Experts of a small language model: 56M parameters, a softmax router.
Below are experts of layer 5 (counted from 0) of a mixture-of-experts language model. Rows are named router (the router's row for the expert) and show model dimensions 0-255. Each number is 500 + 25 x the weight over its row's rms, rounded and kept within 0 to 999. Numbers have three digits each.
Before each expert's rows: "comes after" lists some tokens at least twice as common just before its tokens as in all text. This comes from a sample of Wikipedia text that the model never trained on. Tokens count by the router's weight.

# expert 3
comes after: "\n", "-", " ", "==", " 1", "==="
router:505491517495533458454493489477533503500544497533516496483476451477517543472488509528487473504474502440478509497512527536508485489531476500491480484490489482534525451480503463510528488496488493486496475494486519481526496494490487470467526501501464480471518502498457483518484491483499534469496506498512517506497451487487522500499448481498508454505438489510458507544505427484527514502489481466469468512502503467478550470503446526494458535500474464515507495557473490485479512518460510475503481493489542510497513509524487446464507503530523498508492471514524502512508495551512512514521473481515490512441546459541485476489507530495517467473498518482463532487524488529558529479475491498498529478478486489528530497455483500493536491460508524547459481554464529502515457517514517

# expert 10
comes after: ",", " Born", "\n ", " Released", " Country", " by"
router:533496484489511511498518465519508531533532505475485491490507517510451494489503528486506487525490510519535515513458470522507504513480472527456501472505522540456496495515443470471484490535458486463484571501505501512497513477545467517446515493549537491524574538493540486495504504512522514512487490529453508533492468488502498473487492498520530506544516486517493509481528486490501494468440483499525470491477465502519458530509525467469484494480493512564485490444490489499495526457471507539480506523481528495500490489513486530450506527497449465524514495487470470519531467533506557554489503507479497496533469458486515511500490554499447533484512501496501515504552522485495486462503501530478515451491464461499477470495504485527514508487462495479506524487496493525499497531468489

# expert 5
comes after: " the", " The", "1", " a", "2", " I"
router:506521505486509507495493445522502492502471506518475518436504502459480497466537451550519481537515542538456526511539562519505513502490538531468476544502486503487519477529496511470503518510457482490519525504470480526516521503484499494446471506450498501541512506511498521486473499448551492539513551513471521442510480504502535540492505512491470507515501495535470518530474516488508523488457477502535509492465513460517542502545514468467486487487471490510477547494478472571464510531486539535462481513497460508488526496499485474486492504482559483516483488481492505470466501526530465474528482507482462529503482505489510520493528517510519508490526501522515486472494477504527499502475508513455456473516536468517486527525465495536496505484467480498525501496537487492460515501536522

# expert 14
comes after: " S", " B", " C", " O", "S", " U"
router:490498536491551509548474519483487472515553552489501539529492463541499533478516467513493482508501526495521504520477505464477497510490473518473504493467521524480525483512495546473506501463519500508503498471524507511527493440565510502481514514518529475472461482459515510501500483516495521513524504497496516528485507474546512499513555484485512525482490498522485503477504527522523497481518490506495500498538463498457463513483527525459516553518499507488488521495507516525524481508497455478506488491591556498480482513526459510494538513530493539494490489531499454456514501454471478495494512486520507510511552530484480534495457498532507468555450465492526466496521460508495487523501473517515505514468517537510503481469528495466551490512468517516475540489460546477491503467518458

# expert 2
comes after: "|", " G", " T", " M", "G", "g"
router:516487479507513506496508499496501498450540460514503475525529493488514502538483506482509538482531505467516440493477524540538507461511482511508495507469484424489518531463514476565487511492506516518476507532502513509532473526514499483516541534474503460514527484518470486510473465489496496484445490479558485485481493495551524539499529464506507481476475497464527521521509472511499474537478517514467514524479494525446532504510467529486471480524523508472522529540517508495527515467536492507511497499479478465510511484532505537521514543480484478468536515455509467517522522505449473481512502534497513488473470520462506476533497512520528494471498472498514494474441471497521490511581517505563516503478472501493474485477522518485465514518524515539495513487529506462494547498531475

# expert 4
comes after: " F", " f", "f", "p", "F", " p"
router:522506504508516469473504484515492551459475482496532515455534475471507452551487568487470511497518495496545513529505523476508502511453488491499523509519544554484508473493544508495472511468519530510550482493540516486474488517525483516507536539540499517477502453465478487442466507500503477505527487515495526498533522517554496443482508512495497502475508510485550494456527501524491482467474483502472553506550511544504513493539494482476495468490474490544506495476520508508482536501457489525518524517480504505483509532464523490490549516517528488530524499492523491510473495509519529497467497493495520528483469498501455496461485452547508519490530473496505515481499513529507504539495489460519508539464490520531491495504519498495483493545474518523530470544536455486547484483450489

# expert 1
comes after: " W", " w", " L", " Sh", "W", "w"
router:482503508500478517505487498495572493497490504522486536506533473488508479471471542503533524448502508507544490533502484508510527526528503505463487523576492483522483533508494499491468539454508485486524480528453510518522475551453510485535492522513493496462507492533520512456536497547516487480526493498483505507491578477458504500513507479501531473454476513539534478494474533468492550491505548504527498479498510480504481506526483493534473511538487503494507478526511461511543526527468477457503529490512503478480479494456503520549489476479473516471499502502487478505477485484487486527488520524518473465496473545479533495495495563467515511529518496520487453486490506511487515501525541471521501489514487502496508498506462476493482491583481467444487460490491477510524469528507531

# expert 7
comes after: " of", " in", " to", " for", " on", "."
router:519502493495502543475534481527494506530485540519461471499482512515457475484461521466467485534504500481493530488457475477458486526504509524505518471527482521538495517468520459478502521519500502519457535507503485469495506509483490518496528516455500529515480522531505521530504436498450489511483493514504508511513490520523524500493547528487467510495496501470492533554543492479487477527494550485545474495459461509512471494553506471484485520485484495473515492505471528523501511478497516501441491493519487464508509487510520510473533510472489521546454518458509526529517507533497517498515528479510527503482528499544526533446515484494522469485480618512527512488470482508502485484519522505468479510471463484504542495535518447537463471477533486451511491509501480511497486492475502

# expert 15
comes after: " ", "\n", ")", "%", " 0", " —"
router:528481495540450532528477508522463508552512500533498556506492485529505508471485470496448493532494508565491520484486504496474481528490502506462512480509507525512499511478464509472515502537488494492467499450515472477484490456467489501485464498513495540517507544554501478479514559536459501462476534526486525531489496512466471494508507514516492515540530505506495490492541513490480484460493515516498490516479467483486515517491502477489499507479476527464517462478464545486486484513508553495468501504481455473479465495494507530491539508520531512527474542479456528525447464475524489528527468498532468507515527490541536493524517516464484527488512499473484485547532541489508506481451470489463480476535482460481512485518490470525530507495502481481493481461510458549493479542535494

# expert 0
comes after: " to", " was", " a", " is", " be", " that"
router:454544500450521548509471497480484482546508504495534489500524498489488485510537502546495498543514455535476522512540490501526529470473491457477536490534502503490451522492473522499548503558442522469491510504507508509533550498474482540471500475490492508509501543519537534484513532497516523512497503503471496516468495466452499514515475530507529455514504464546499456456506506514495498473511501477511526523481505445523481467498558479519487499492515519464492507489478480542464498487532481537522510511509475521491458477523493446507464473491501526467518501515499516463512536512522504526487470513475500469512505503478478521509497547472513517492531471475460524509520487484482550453485485479497455539501503460497494506507475503531511490441549524523472479512474490506514507520521524